From a checkpoint of a small mixture-of-experts model trained on Wikipedia: 512M tokens.
Below are experts of layer 3 (counted from 0) of a mixture-of-experts language model. Rows are named router (the router's row for the expert), gate (a neuron's input weights, with its number), up (a neuron's input weights, with its number) and show model dimensions 80-159. Each number is 500 + 40 x the weight over its row's rms, rounded and kept within 0 to 999. Numbers have three digits each.
After each expert's rows: a language model's description of what the expert responds to. This comes from a sample of Wikipedia text that the model never trained on.

# expert 19
router:490532528547499480402446459576514480454521485484527473543517472494491504538466496418522531516425526496456471525531527525488426489439500439459527502508557447532504542449507483489500518496533500493508583419562482469462515455557465440598514508
gate0:461506512487494538472554512450568509468510537524450468521485475453523550530509510534517495474411568549469518481506492499547450434487508440516462496517581555546539524422479542570498495537535536525456462470465489524484415464439552572533545476
up0:485417503519543379512574449494575524456530518481496460453484423448499473539528472518521473472568594462518428425468509458464459522492459487567488467473531538485486528554500438517499451505525459512519496484486459479530389506495479471516473502
gate1:430522452518562481550474566512482513490562528512514527505428459417529489467485444479488516483496472530449456504452463427460551528526535448521487470450493568458432509515437494452471491495491535557526435493562467495526515501550466536530549518
up1:506508518463513518494523473429550456498491517533499470493507546477484523515492566487488512537544537569583554467538536562563449549478515551454539502500576528591547482507556505491521523444542510470475551543471618517487480510428498498453462522
gate2:507517525502540510491477462500521518482474491539514577592431566481468469554423463545513523478461494529562471432401515563496511561514538472506538537443530516507505515433519565488455452460439476510507469493492494545556526432430425490502454475
up2:543551495471387544569533505483476573470388464517497431447514502491501535476529490541487504508458537556521509487491538499527449456620573518515492481549501446484551549484523495457503542556450545416458533471514478469485513549495496531449488457
gate3:540526472511489473432552487516512515489476534477440506466610480527483485484450491526468514480480507540487515545545525479456509538472466438526588492492468512476523570522436559534506504518491430522485517473480448501465478638551457476448463563
up3:423473563509503561545528523525461446391495483436479478528480458454459565573505541498500484550555480534535540454455472513572500445563520481535418516567506463496505521529513462483470414459546511480484459537490454539505547455438448476467480517
gate4:488452537574524429455475511504466548474529526418509511528584493526492521555504550475477470526495547453584453480553536553480520563440488485496473535416560456501517446536628509463519488499498503532442411494475598481497502533463470461494455517
up4:479467544434506494505489526447471463407459477580534487476460458526536575435511496471470528489478432470491514571410515536581523448556462592534510501423459460498473578556468454564507555560494519491494515531476486559484484468500546550430512480
gate5:527417455491555407483492478513432547458527519535403538519470450521496519505516439521503453484504503433482491563502524528485533517410498571483431477485565523534518536475485499451550512495535567550457498493474530472459533379466507518486453480
up5:463488515431482415527520547443539515470510479452397545509461473544494558452533512486434609519567465516523517524537433532587479497492485546515471437482470455531435537495459453532496480435484509520569547519469513518433563495532516527530577513
gate6:458511511475448524440523517518515512488526430500484525493617509541440604500451477510560545478508514561445515537494504522552465532577477529582457516470571489544514501518554481535516466548565520569462483489464489483512522459543472465416463496
up6:522529480481431517487578466599479491514506522438539436507568488504411539458513498556503452487496436520507496533468488562510485470525485523492516489469510532561496457467512463498515502512518471541543542524535508501507479533490448458497588468
It responds to: Coordinating and linking words joining list items or clauses, such as and, or, but, which, who, while, and serial commas.

# expert 30
router:489530519429485515463483495552587503454496507514508524555510509487519503506458390502482521521401484523493482575541532524479467483482515460522522551479521540451433510514501426474483454514452454471565565462514461485420458531451506490535534555
gate0:504572473480491493469534455499519458485456490575508464459492560510465557471433520519555525494496509470493483520434514508491519488461574502475482454548502464396500510524523469548516516573466580461520525511552448473518481474524485520498505503
up0:531439443466483457457442470537518561541476541500495484436493438447526419533517515507545472489515530562475541511518487439422467514554523499524459483542477595556540567413652509492481471501446435519544487525506436482388536491483449530536478494
gate1:531453507408557453520497489453532563526455487542483450517499517534524482446491470479584491463488506471489480481463546435528444528462550492464491538526493488444466494545552524536457480502525494477516543479557515576552497515487494504470542537
up1:544464481494542483465517570461533562457509510470477494543565557489448486552501447442473506458567476549558486547458498482474428478534539550468558502535511520478518511472513471504509451454492509416506609486562479530498503531501450538499540493
gate2:486491412456493508476473515548458595549440492559462519479484520519495479519458373547538526531419578518537500541535530485478455496483466464597498542468557474420479542469499495450448511577529515574525415433505469524519531492471472544536546501
up2:550559568486488479509438543523521487440423519439510461464476449541512531399457438497522521439494528537493507494497422484495541430512487570511527577450576509567509529532415515492492472529516483466481538464513504520499497487497483486513461485
gate3:523511560499569456520466516528474480538497514511530480438460514498396518451498499542596484539485543448516502424426511423443497447430509469528483497561515476519401549480483541495519516526576507527514476594505559534535523524503439524485488509
up3:458450518465469492539498501453497482498438504544559588487433500534524462579427485455502494512539453479495520548543514530506512501528502479502438478544496529488438535548528505462442487490542443563500532533546468556508456525473506442457528487
gate4:457498497484506547550418441518492476506496540479473478477505555526474512582531506462448515477521556526464484533500456456489479574575560501445536536524514486468444432484497515519492531483431562460565494448487477476486521451458460548536509550
up4:545500495480537537580505547521468493460470526497513554540437498567561506563492459478479543501447563529516535551529480494519531459509518507523467448477443485569423502532497509549471517488465476488491514448550453480440506524440481516501515419
gate5:454547514541545456490462581581511521519477499450573556525477470479504417447494456465477493585493511564494498496459468492530417445429492430458473460463433451452489489529448518430577551525535533478588508490505520569491454508464460507518473499
up5:500550542564520411445451536584516518507483539489471462499501468491501471493486472527562514496485540458522535533471455486512486535493520456503534502527489436505514524562486387419546512499437518550532468494461491504459519428467521467525498485
gate6:493526526473503534473531542535523492436516555502546467521473503590526478535447558494454509530496405503546459490562485527505547536446505566500435492480503488474505472457501469437506475437427493492463522572402489426530509459507475462502474579
up6:508550370532483551510500495485495477462570461452434538471515465490504471513557445570583554507498481513486504545489507520448548479524482432519485530486534491490548486470435471505461527482559471549537530465587531500536470507534501538572486465
It responds to: Verb and noun suffixes like ing, ed, ation, ers ending words, plus opening quotation marks and dashes.

# expert 24
router:522520514517463446470471476574510423435450425516485501545578541523476543519469456438500481504469509517476447573533500603486409433470477460466539483509532537475488521456526491497528486540510499525520534514485488494522513465478467512564499603
gate0:477538500420460542479564472535445507510543494497452485537546494468508532467447529456497516496464554526524461433522443481572533482402492494418544483471490540542577463479435454458472434531517519517553433522536422506474506464530514499532484504
up0:515468520484503488501503535546556442517457543481533533459507488543535551493485547467532475541528568566492570465492480500468501445557521519473470516433466570546424476498535465471450500513522462497494444435429508489447523497479470507522485546
gate1:528526565470511500529616496496498495465542467516508504492430536526475521474482546427476539442480511489473542512446564541580444516474567462496502505434507390459519454530462451505511439595459460538488527558470473456496496499566534480491444488
up1:478480445471454551467480577488416474525490508499492524526496446538548460493483535470491560485513476505516522501512461544539477495477489446494434476544433537507589524457488480478492478467507503540573474454570465563493465574526511504504533461
gate2:469486487467533531444441547507520390532512533463512484481511491506538414517548535481534460420500515556495519573438521495553520544537511526463508501528570482486457437501457451479449473479540499508436479480469515389457519493539550531490498497
up2:506497505442459465453533497526515515565517429474529508550526648509462490523521488548484484549453489488524481495476537490465481521471557535484446519433490505488509547559550504488504529477483460468516402560514417475493486511510438540472498519
gate3:571502601528529508490537487493578497471458422525525430485484538474511562543571429533439446493490515454473509548542519534500393472466483474540493518508445425494509541492495481537546557506461457480459527486463523487440502465517461509532520467
up3:527493573478503477553454465538581474451448446492542519544532503507509520497470473594497453505520535532487553487550510494495488529478471502510566521524502452517509541484466511538415472526497453488510585518497512489502511504459461443585423448
gate4:552486521524545538595475468538458519525541507490574500493457524378420451542462548551544517514509434419499466497482502500451563499441566445522533544465459493486492476481515483552498517440517463497490448503522522462561509563448521471502556517
up4:506471499508533584498467513485513495528506472524557489461502545533446495496497522562490506494487459510569458552521451546428519451460517494518522461561515472481517540514449535470423496543492546537543461524386540461509568515511498498497525511
gate5:480511460487509461523519497518470485518502509540489434482451525566448493446480453467441511541492499491520530536448548503547405510472487455525502559432495414477466509492397505472532485504519507496444564514499525585456481546413578538525469515
up5:506463479469552520495528454563533514493537540540483441492536533465483479469474480539580468516511514481464477521426474468493484510424517484556499549525430466511581480406523465524520547536491511519491549511525495548490539462433537449547474444
gate6:514537473488535487560561435485502538540461510487547613443483507455460547415462483510475544507572450500451458494507532515513515439514517425481466487442463448536501542491488536526493554514511506526521589537448559476499524490558469526493464510
up6:473532413475421489479536540450486510502470431507439495459523520533479434456459436530505457488486354480466470561512534478491518530451583514551574494445546567500510493434435557527478461547536501549439524465480494504541491549558485483498547517
It responds to: A lone capital letter beginning a name or word, split from its rest, such as C(oventry), H(onda), B(ub), L(ock).

# expert 9
router:447548501435518483424490445488480469394460477494472514487543502543433502504472483514481474503440555496508485522506465512542475416450576526486593536488548495475516557469524523524529466546581461518529555516516418492528487464514384508494520548
gate0:458489524439517491490452458441479468484518525508472493543560453418420512412510503508506438487440478506474451588481506494505507510445521551514497510548500552572509544458576503516539490524531452553570539547513550532482521491429478472470429544
up0:434501496447430519500587513482447567423481487518460512435451491432500482483526536456497448426452462533564403518479528471526519494454521534517518498509496523469462477502505514471479546470514460552446547489522548506490481517470536533536475563
gate1:530511481519509514485426454505603511507459506525468499525469402498534539488516526380499514495505583486412464555482484536574593559506530473492527538557489489430480461555532495590491447478511508520514581468470535518456473504515535471498442511
up1:503517488511485478491505532466495557528439549480577500488493472498512494492494454458521460471491524524560523484505496579489569412537472438480481506484458526459438411427518453525569530505491470510508568463469514490470445449527476552454505544
gate2:542503538552421496504463485480436516477518493483480523570480527494491510493489560469425502472463538411461548572522423510502515536505577528446496559505528508508557500498443497461499429526616430510569534521484499496552488456494530486507512525
up2:479584506524455446461506468562555561460456482504550518453491542447451403471488503477548557467472500561596495469464544500429454546514453431470518553455510503499496523541552513509570529528456524467446528548464517491505466541526496498521499473
gate3:464454573485529514420470426472516491560519491425508564479529437552541407487404535532541477505444471448509531466523511481500519467557466561479494531490552501489496532441553451492465507464508486500589568403546426555488413509523446487560497480
up3:508571422453442473489504480476560562444454483466595456506431528503549460541524545535427604497531497529451591553479512443482487537543519496449468511506514512432539462536477499487517471536479543505408475537533467553532537541448512481499504425
gate4:452580472540502454470498494509548506497504480514538410517502505491505553486547567519528571521539499483538505519490564465531459548465523504492465521477485435452560477466501502437481526480467488570465448511499533489412460574488474536456528481
up4:523506446553546531466578495487569510452466522453516518446534439596516453520556532492430504540480477546491520544539506512445494440497466433449480544532523524458460548565596509522513510491441478563549514492539471415504527513460505510446482532
gate5:537521567457508493548484503486458514525478439448489487499403489437522529447427496494563540493544512535482459507521532431479494475503516483428585492465515452515566493524450459489490544452465493434549532544436529457494556492421567497563483557
up5:538468527498499476476519449492503536543513478566596422540585542503455482534497467459501528492527491441471552516539411495526514490527499451528470512553482494463431518547473495481447524507472487468508433506494506499466489493415471532551531513
gate6:448488510509499517512535541525553494462446443534542504462503583480456462542487483514456505489507572555503519414589446504484481443470518464531448488556460423511468488482441454579503508488482487449434461504469511508528419527575461503479500567
up6:487497548547528566502521490472602530526528488504462409442481464578500574502504473520541472517455433475557483473458500529550453480491450509489521481537599473449429526505562473473546441502507473443420575488496519447489485474396520474476540486
It responds to: Short vowel-consonant pieces such as in, ar, ad, ot inside foreign names and surnames, often after a single capital like K, V, Ch.

# expert 18
router:529494509543479461504496471603545473326488463524533474471519501512479504501531506409522495544505521533483454473539486567521530472507469472452560543445538476404445603488543461481462445508542516506519549446531442478469467455464486481471532516
gate0:510551507433394496469502426449494534550463532454515521479516489519445489471538595493523488443482473440457509488566511546404497494484517539497466506527512503483459509534503392521517499502577579523443554498472528484482451500530510451479577519
up0:452499544490618519543530479530565495470472511541456492469454463480487459452544458452510458468558520530520497475477504522579494491575517484512499483454510454500527456555499583510449501455440479424489496483525455537487488551430496529517435449
gate1:495499546460509494503520576460531439487479430505519485489504505516481442520557448517495482521500504530475444569490524506467528447395585472568503506485535468458467547487482490553513553424420514472540437400515502434476540493582509505508451515
up1:464560528558492551472526477441534475475516488563501480525456537475503541410422512541417543595555488491499466497491536496608498442529487602537387466502522513452493515476483512497523537495512489449504564515470528539530474520454504471495514547
gate2:532512500490486525548482506477511460499415510496469479473475520566507543450517455548453473485502485510519531461426531511551444538512475470468444597514499503527429511487456498516514462404429489584459602454541445546539566516483519546461499494
up2:598497503476457490538590507567437438459429562506449465512548498582540494511505489506534570492527504490520481454497576479454455467535445534497485499496470518462514410468458496583486485491523378543485521519509466478511492568497510440499479414
gate3:413474538542469519508507501524449463459451430529551547503454508514529520514498452481487520455497548586509514432463469560497422454513566497504477496549520470435503490455454508549472490559429490518496449523540513456452479556462503526513448418
up3:511521462463477478520534534517519545587469588461439394475432495508486561471473528489461489504490487443456479511508530401540505461468453489479473509473509551556492544534512502424477458512528494516516573521519452484540507441589515485499461584
gate4:541518515524447465506443441567542504409526506529515503577506501441481500498499512490519479500417515487595502556525537536471457405529534514510479419535553490503431561521521443496515580474518530443531449416430522564455509593495465487468554527
up4:529540435487516493480431498576524581453494526506539524542495496508453536538521463544534460467521540536483513567478488459546506412534511499502547491557573526486466487539495474489513551421527527441474509469447464536504532567502504498439493496
gate5:478477560439538477502516554506484465453532538516498450522499462619554504492537516469548530493477517514460502432524455424484502459493543469512505528441471465525476483503442482428469510391527497538510494569471459490505480529634538469509424482
up5:520542479534481563461457433513516452461447483502529443434443447473450455498456464527478606476578489559479490526425486515517471527477487544531486484488496500478507506541518536513554544585505459452527516489496496465553461428414446509484474533
gate6:492481533533449531559449491503509522445462400539540494550482538474531493560498554468489428520495524498505494463513505438463530536510548528556487540517587543494465523508429550544551448487503491523473520468515462590425445472544451447543441594
up6:509589517449537520456559525466490414476521518451539456512458488508518617438466487463471527494502432479472571517520514462500532518524455471425500523415439416509467540451500478503486511547493443457556531593454541496551468447456514507565513548
It responds to: Pipe separators in wiki tables, plus colons and semicolons ending fields or list items, such as |, :, ;.

# expert 28
router:513498477525484448431476454533519451466549432520500412502534489499481566526492406465520436518472525508455467521564487551490477512424510477434569496463518529435513512471431531495513445560444527510511523479487506493475500474512459533514520596
gate1:485404510521500540489480419435489535533523514514472518458513494485463518464509443453457441480475545487422506533511542469535555507437492554478450537480522450501510498488472485518449404594558545495502577508585569544468455436427492557535491612
up1:484422570515590509472508413523477478559573509583503472496478479511534537552437469519446449472517570450520482494534489528593546418458548499521510579476458478527435475489532418470481443533515528533418507504477543523455440524492527534512519547
gate2:503555519569543455544504538546493500526544461486423569469511543473480554542494478516560466481494534523515520463426494448484430502515535530463438492507556467494457499495519525478431477473422478392480476498485507505515574490384516534551563582
up2:515442530478454511457492417471475452497516586511503422438479512541531388520483432524450518485527465536459466543549505516509544481540471502499521550505489489534448426527476492494555578469587510514480534515535508500489469519576446515435473460
gate3:452437422469516384504495468563573508502549464480482528485515559485529535506490495529543472506494534524558493414503523517463535529502503466459525512506553563487547569429476554429494519508493538508464509448433539520436521483433528628496519504
up3:499472411471527372524440428535458484451538425542469513510542472520531539492483477501467512528512499491463510487548494501509536455474476455562534561506522524563549511444470592472475482576482506466475531508445504494534511507535501564507525496
gate4:524472448469508403500504490537485477485533501552541493504460530507547564528533495509462459496553502487496510509546502486464475514473483485527511452495513513477561497449471485490483450608516483518458505520463529428391516495483452534570552596
up4:501452536551538523545479422511455450555541421519456455515518482551511545485482532477517522513471535458570427461540498457511520543479521454482522524537552491517540496508512527437566523481527510498486530567457589522515441519458535509508585530
gate5:464521459506465525469467449481482488439503447426550503444483436464562550461577521521524505533506474468519490461433457502475507459475520553562514532372517571533529575454457505528462568509442479513530547493516455402499528509520513554553499526
up5:524548554492466602513486483534536464484538351481522482471484519538565590477472474505434573524463465521495497414475544501515522541464576515501572527404490464462524488456438450537495518504405553438471547490491530498463493524526460491446501508
gate6:559488557497500488459491541568550557518491464509466476469548512484470407502537479558483432495465543456420521496509550516529510512499576480465503517496474457562510476464481475458529533463431505404503512535442526505481546551559491436521493515
up6:446515470428485479493566472461495517535447510510586470499431518493518395545462455532457499505471439527581496461533512453569606504527468508554524444488437557456501493467537540509517515461452473565536488471470477535461496555515547518564476546
gate7:502519503519442534472552555531442504502498480459456536503500440469543488494566515487470529510546517465467446534490620544460515516502469454500475497502484507536555445409512521481481474447454540522596483403495457500537460540607491509537540492
up7:516530511503558468613542499463538520490489490497460538460441513445475498440399534516498516521450486586520508464493435492541528441428446490477479544511461428517539507447433533531496556561499464439531480525502484484486564478478471497498541486
It responds to: Noun-forming endings like -ion, -ity, -ics, and label words in infoboxes and headings such as album, Family, League.

# expert 13
router:516455509539476467513507456518495455436377457517455456523549512470476452529484472440498443500480497487479483540515458562440493435484522466476498522505523472502463470500537419476510489462485505467494561532527528465457495503530388519510495550
gate2:454481532503486572577465533478400501503418438461452499504517520479466495544443436515454469482435542482553482477501546496479508512439544446537544544476470446557444505493519455534513519507527516558482528527515552476488500535521561509473467470
up2:468382568501530541616460473612492481474501460491495451482497498391517527519456505492488482475486555473570515453520508486583559500505538478490553495510538491565518462502495515513541530486476461469535459518514492488537543478453493473471489466
gate3:537530472528478584430449427463548469480450459516481439557488487487436467543494483515455527521514532466496483523533544480462586496474474485446578622474501477516471479465531560527523570569471501494497494465584544452546471532522531478475525519
up3:503489442491521467488489553502419518505447592473560526487497537604448509465540573536557502467492526515487424557495507432535461514535520479522572473473509504473589497520495494465492473426491505508482479450486466460454549464555452521539537547
gate4:453453472460490470462422479532478546520478472521446464528567463535482476488430583426523486482511506553526498468530420538486552504468525507412527495502518493555486559498518523473491492512572470513511560524471577568479510436477529481498482520
up4:408493501500466497471486470460553513530423547504567492490497499528494461508441507495470476535545546519471500542529518475493580547534514524481515495453426509515528554505560548439473484527512517466487498535472503501459514472481520481523521514
gate5:482496498538494565491495505505486441476440556453448519496592440441478531583511473588566493486459515489513489508477500583503551577510519478500555493472430479496530502435456463599519452471465534456446505518384467492493546531472501495500526444
up5:490483529447543433408513478501568445544574439585528437425549474588518444487465518451467559535531451530461512521541510463493484484505546477517471485517503527512479490441469482463457531486514504500472444600510495496465452496517515551491461546
gate6:481519481488527481446520530467446490427513529567513532540500535497473534478442521511509497479524448437447500467506477457488612433516524558561501532447543507497466538496518489485467492471517495464502523537469511435506499530514526540527548558
up6:525494616537497522437516482550557538590456498486513521490527438551495503548570411482493505537525542500457510545492537517513445423519529475456540457601491431403501492525564509480514483499518421511481448455609530465529534435482483432420480430
gate7:495499389431479533546551530463460505396585490482526493552454442487548519488446529511458522402502460489500447541518492512497468444464523511582541488444448499527496489433481481511501528482456509455519507535518473529517520475495435563547488520
up7:451508480508426509507526476543562518503507525581570471525470452498530452462518512508527442529480558472455522545542395529517409465554540499493432442524535454529461469634449503500476475499568453522535492532460507493479575481429510530439499504
gate8:512379550478547465505459510542501474519490516563554482522470530466529492595522549556518531447455515487441504520521477434504498550519527564546435518521528529484517469462540502515516515552495525507449542485503496494505556479497494487492536448
up8:520438460478534524464551507492587514471416518495555540589469553473533430442526456537489492467489441475424521531560431514524508491542516473530482520567499501443436490541546512533539471483484490449482503452591512533559491481564467432496578506
It responds to: Periods ending sentences, closing quotes and apostrophes, and the word to, as in SUV., Vol., d'art.

# expert 22
router:492490502499476420490538458502528492436494485478439532596511554528463510585499527440479552569424559496453407529537529568490418459424527465466521563493499510444505543479478499480512459525539508482586489447494517493529487469512496484505587524
gate0:537524599461467490565514434529515430470484453511485496518518543495493525503486505483494527519459484525496508559483544527477551526520491436476458505447456510464484520496481460493537552569494462498474514428397552526466525492493448473487491503
up0:522522438588511489486542486550517516451498532541488547547553399535544532493485533461489505526445525454476413516494492492511519495482455504452466493458484540544476554470446501457560514481491462515542574465492529486447513564520530459606488524
gate1:573596495515522460545482509497563467441560546503479462553469503502497460514493534507531455462513503506506564482495529451474508546501543573483380495527499484512493507508441482462545466383472551484543518578477522476486538511443485484550493542
up1:469453533526481478494488515560560470543474520490520511452469411588499516477457514481474532536474506435529462614550461547540500491506543427496496541522463425446458481401453476513526501548487446550533499465526439466480490548499524496492462470
gate2:490491454496499501565399519491496548516586517478371530511499520506401472604509474492536496456455509473514519441558521513547495461457539482488503544438451463529502534467403467569442500575579476504544491549512491541486482426498448479452504523
up2:480529515474547514456477474508534529457486469457526417507507470548514488423495496504445565494504440579468528512480461505519542565537493514507462518534620554431513497506468527476491522471485500475550528448480493548522515530509600520489508526
gate3:505475475486514464489456459497543443500531476510501437502487530477502527492534412454491440485428565429515476481539537476556517544487436410521513538522497533552505464549539533490528463526595460499568538476500491535514521537525535490573508533
up3:440472486543438439581477537558430489451555440463514549517531515532463558426466510525504518482539444518621504569477457536466511524504520504480513511523519573513585478501569473517508499455540518569459490508444538468513527483508508504484464520
gate4:503519391548435533512458534493463457459540539437479533485498487518491505518495584446476581482474517492453525511571415554432497485521506471448527517512447418538557519453495547466479513513514477566572523467503505495518605495484451514495516511
up4:494500505550539552431577485581539519422557503476441486451511508500504542397471426474509530572552496455509473478492513503495448480558523533488456477512518513492578496536484428449501465514531500490514515440536514455470406461481482504609469482
gate5:420470484471486569544505444499538537447414474470499535481457484510470547585560581498498515518495546571543459466510472488470521495400530456493499459466533515494513552548439548416503504473536517548573443430443535494487497476537484473530426481
up5:421491594475504547491446432498523515473511522462473565571449540509447544592557513491515551439549531481521407548448574442476473508487529495522529482493473544439546530498548471451523512516487481615546452516427494440507488444442449449477507499
gate6:502502511493490547588565446488427591538475497497502495530494545470478515500449490519493420521509519491497509520483506496494529461498510417591513490450546467493443524517564538548527494517460574472447498530495580485568452476480509440483496436
up6:506515477446529491596487515517490514515411528512538582511484550455495481499542502549518483495488461521503538382510561392497517411497512495505503501557518463512472514532495577503442429515480477431503529446516475463474532459535503554495543523
It responds to: Determiners and possessives before a noun phrase, mostly the and a, plus The, 's, his, its, after prepositions.

# expert 20
router:500513476549414451489468492493472459418467473514508474497505474472521549507490461492489459517459569530518482517532558519456424471516512402503556544502558500500523586493558470451476475510489442531572570429534499498475506474503464493524597537
gate0:533459439551444481517534514577515509506462510549482485481517521535596502514544472484466498484547523558462451504545516484484390497576500516471524600490449492502511477431532438565554522489564556473468455481508441494473425475473501443558530536
up0:482538426567412458510491534507519507521550504477436522521414527475529548556508500515456526472470503573510513476526461482425476557533545507482514576460463474497454550490507432457438477558502448465468397427533557511466502496541415481530497510
gate1:448507521478463527493501427544476530498517509493581494537512472474464512537465606471527463492508545575517458412495542477542456571483538561498536521486454554551421461538553521547521499495484568517433457449516465490484498542480566475488421541
up1:505492504421484511476519502485514602528452545522528473534549497507494562503470492501534455514447473511500519410446434474475497529529519471490543533509448515562473476485647519500445488510475514474500439424503502530479620553508580503514550547
gate2:505547465538399534467535477539548510445593483439520514532516510529493562475486529508478529549540514495427479513490504553506467426519558518548591522533442472515468563484482473459496482540504542485453467542493500558482490528492445510483463488
up2:399482578518514502446478494507508463482422532541497547489519480476458546513479512457553474521511482518556494437509493479561419467558506611474450468490552532466496500549503580481484483479551512481558497483525578453532447471445534487541537540
gate3:493412516465472550538550495574511489485505552548526524470480500566473472522413560420472560550537435487484510487552486546430522512551484488462443458513518516546504444466506453521492463407454508512536545541481508479495481459535485541538495591
up3:509507509460509492422507483533551472535496478438477499544545471543453503572517486494500474541483475499488563496453500479488501458438528515525513517451509508538613456539542516481565512570516518487455438493531501504529484573492525470389462549
gate4:501413453467442502504462522503490474463470517433410562495547550534542557465528473464476519493538539534492464488474432549503545533540520541567512505481536515499525470506442567487558582503506562487541537463534506405516487405537520543487540485
up4:508505433537412443510514593559534454471436538486460618545492481483549554475424481490497483499464483507531555504558523560583478482511464459527537473486536478524500482486464469502528523543504493455550476478501429447572487497517462543496535556
gate5:495442433521438453512624556491503527490495495487439484521465527517492511475590490574500494512531465567444492467510474504470485481531511518443505464441535490476534546519462486512483490516454440526473524478443553486528552543617498439491565497
up5:525478553553532506470569490469516518538474515487498471549445516539457530492523560543419519555536492602454468501528572496459512478547541487443543519484545524497486493499550442429518515509504490531538524486532568540546503495605497445454520567
gate6:485502516472485507569497439513529444452530450558455524470421446498452506544468449514444451494490545553530551563515539557486494537557479464510505532410458475599476534372446483490549521509535548504501486508516521466431513493491494419519549533
up6:502465541544511473509528516533537541565429539471457557525528510505492516492507565426502579513535526493485520497492527441577498440432495501501489541541475550486446475497527481556513521503434431451496491494544429470506467498485506511455526512
It responds to: Commas and closing brackets after names and dates, plus bytes of non-Latin scripts like Thai, Chinese, Cyrillic and Arabic.

# expert 6
router:496397440513392506492473463519563485405485506433480521515539616467493476554468461479429507561475561575432483552532498508472496432453506463477526546519527450500523535471462491547541456503556561552497511523546444464512502451527446449503529512
gate2:510501550506425493460485484427539527584490520486457476490474538512499561439444446528545482454496466483504466486439459415439509494438558468505526488562505451513524549498584491451495506549534540515527539483484473565447490517429477514474484465
up2:481546503473473509481571500569479466575440450453436505497501489473479534537457534442456599482523474515518552614504458534479521434576533490505539461556456475465500488508371492497452503533484517495563503502455519468439472521498475460544529484
gate3:525443501515498560541432457464514491477468539494524547548569500455512528439495483422524451635457507469447535506516495494473449434486486513408522526489484545582493569491455472614490485479525577496477549472518533517471521488566505466479554532
up3:501515552495500562475528538525512488481499492437567478464518555513499463520524520467410543529472528469485544494481500520473449422501419454517479530539496531533483530519464488455458520506430461545507507459494472411536525487577522450514505553
gate4:577446518520481543503512527497501520495533549474512483522488554487462515564513487478514521509520466479528491508490514531513537483497519565504464457435444470543407502574520508451534491462429434513511498553452417517461534435528451399524530514
up4:490550500458479405525448446513476471458517485505487480464495468470503507485526561551497461447440549520412537513520501541412537484445432528529512518546516463513484482495557494530514556524520539484528462473486599486598499526535565565493446512
gate5:485465419465451511460560539597584456508430566459590546471506479532528485486499478554411513516465509547480525503522517400469510446491537453501461466504542435511452503522518542488457459554488418476553504480517489555483486546538505525560512463
up5:510560499489523509454525509488476516508454478570467504599474588482490497438528510523521530513495487504474476494441564493508498509511391486478501495554497492557535497536477470478524508499512480464432590511495564508514444468489436445477465482
gate6:486484537388478456491538516470498528528483485459556537489541532497536540475526508482491581505569462493508538467480478525570428506543507457546560495509520458502552525581364498501483467477531476539468547478502502494486481441451544456524539521
up6:491566541508534441505503385438523507454448487456450518408477453482556496490491498470532524485556448549586576504528418460588463537453580546504552598491458494486548471556558512505466448479537521524505547502467473512444525451485409483517538477
gate7:539489507552487557512423472509481568508455438557515520487428533556463383524467488522448451467525473495477514513526532479551441476438453503552471545521545497454465601511490509557543541528527510516545507477476472457486530493541480485501571479
up7:495492462520503564501446565434517534497492458430521526495422521516512410533515502529478397520523499511426431481474433447518413487461485462501485517551550449559609582473505474519492540496471500463521527480451515484487500478499442458452531519
gate8:501472454535545434536446491508428519535410519549466530563536517451488549502501418441503463449466547530514492455530446508511542472485537583518515478412472452549500518486452505527500537509529554517464480473454536537498497480556478532478562452
up8:554475482471537525472521463464523504529540470461581519514497410448519507538515608445450494547571484502481539504514484469492468541493476502473420494508480484505539553577454548414436514545416477497444500470477466577499464445450556450534488531
It responds to: Particles and adverbs like up, out, well, more, only, compass words like North, east, plus verb-ending pieces such as ed, aked.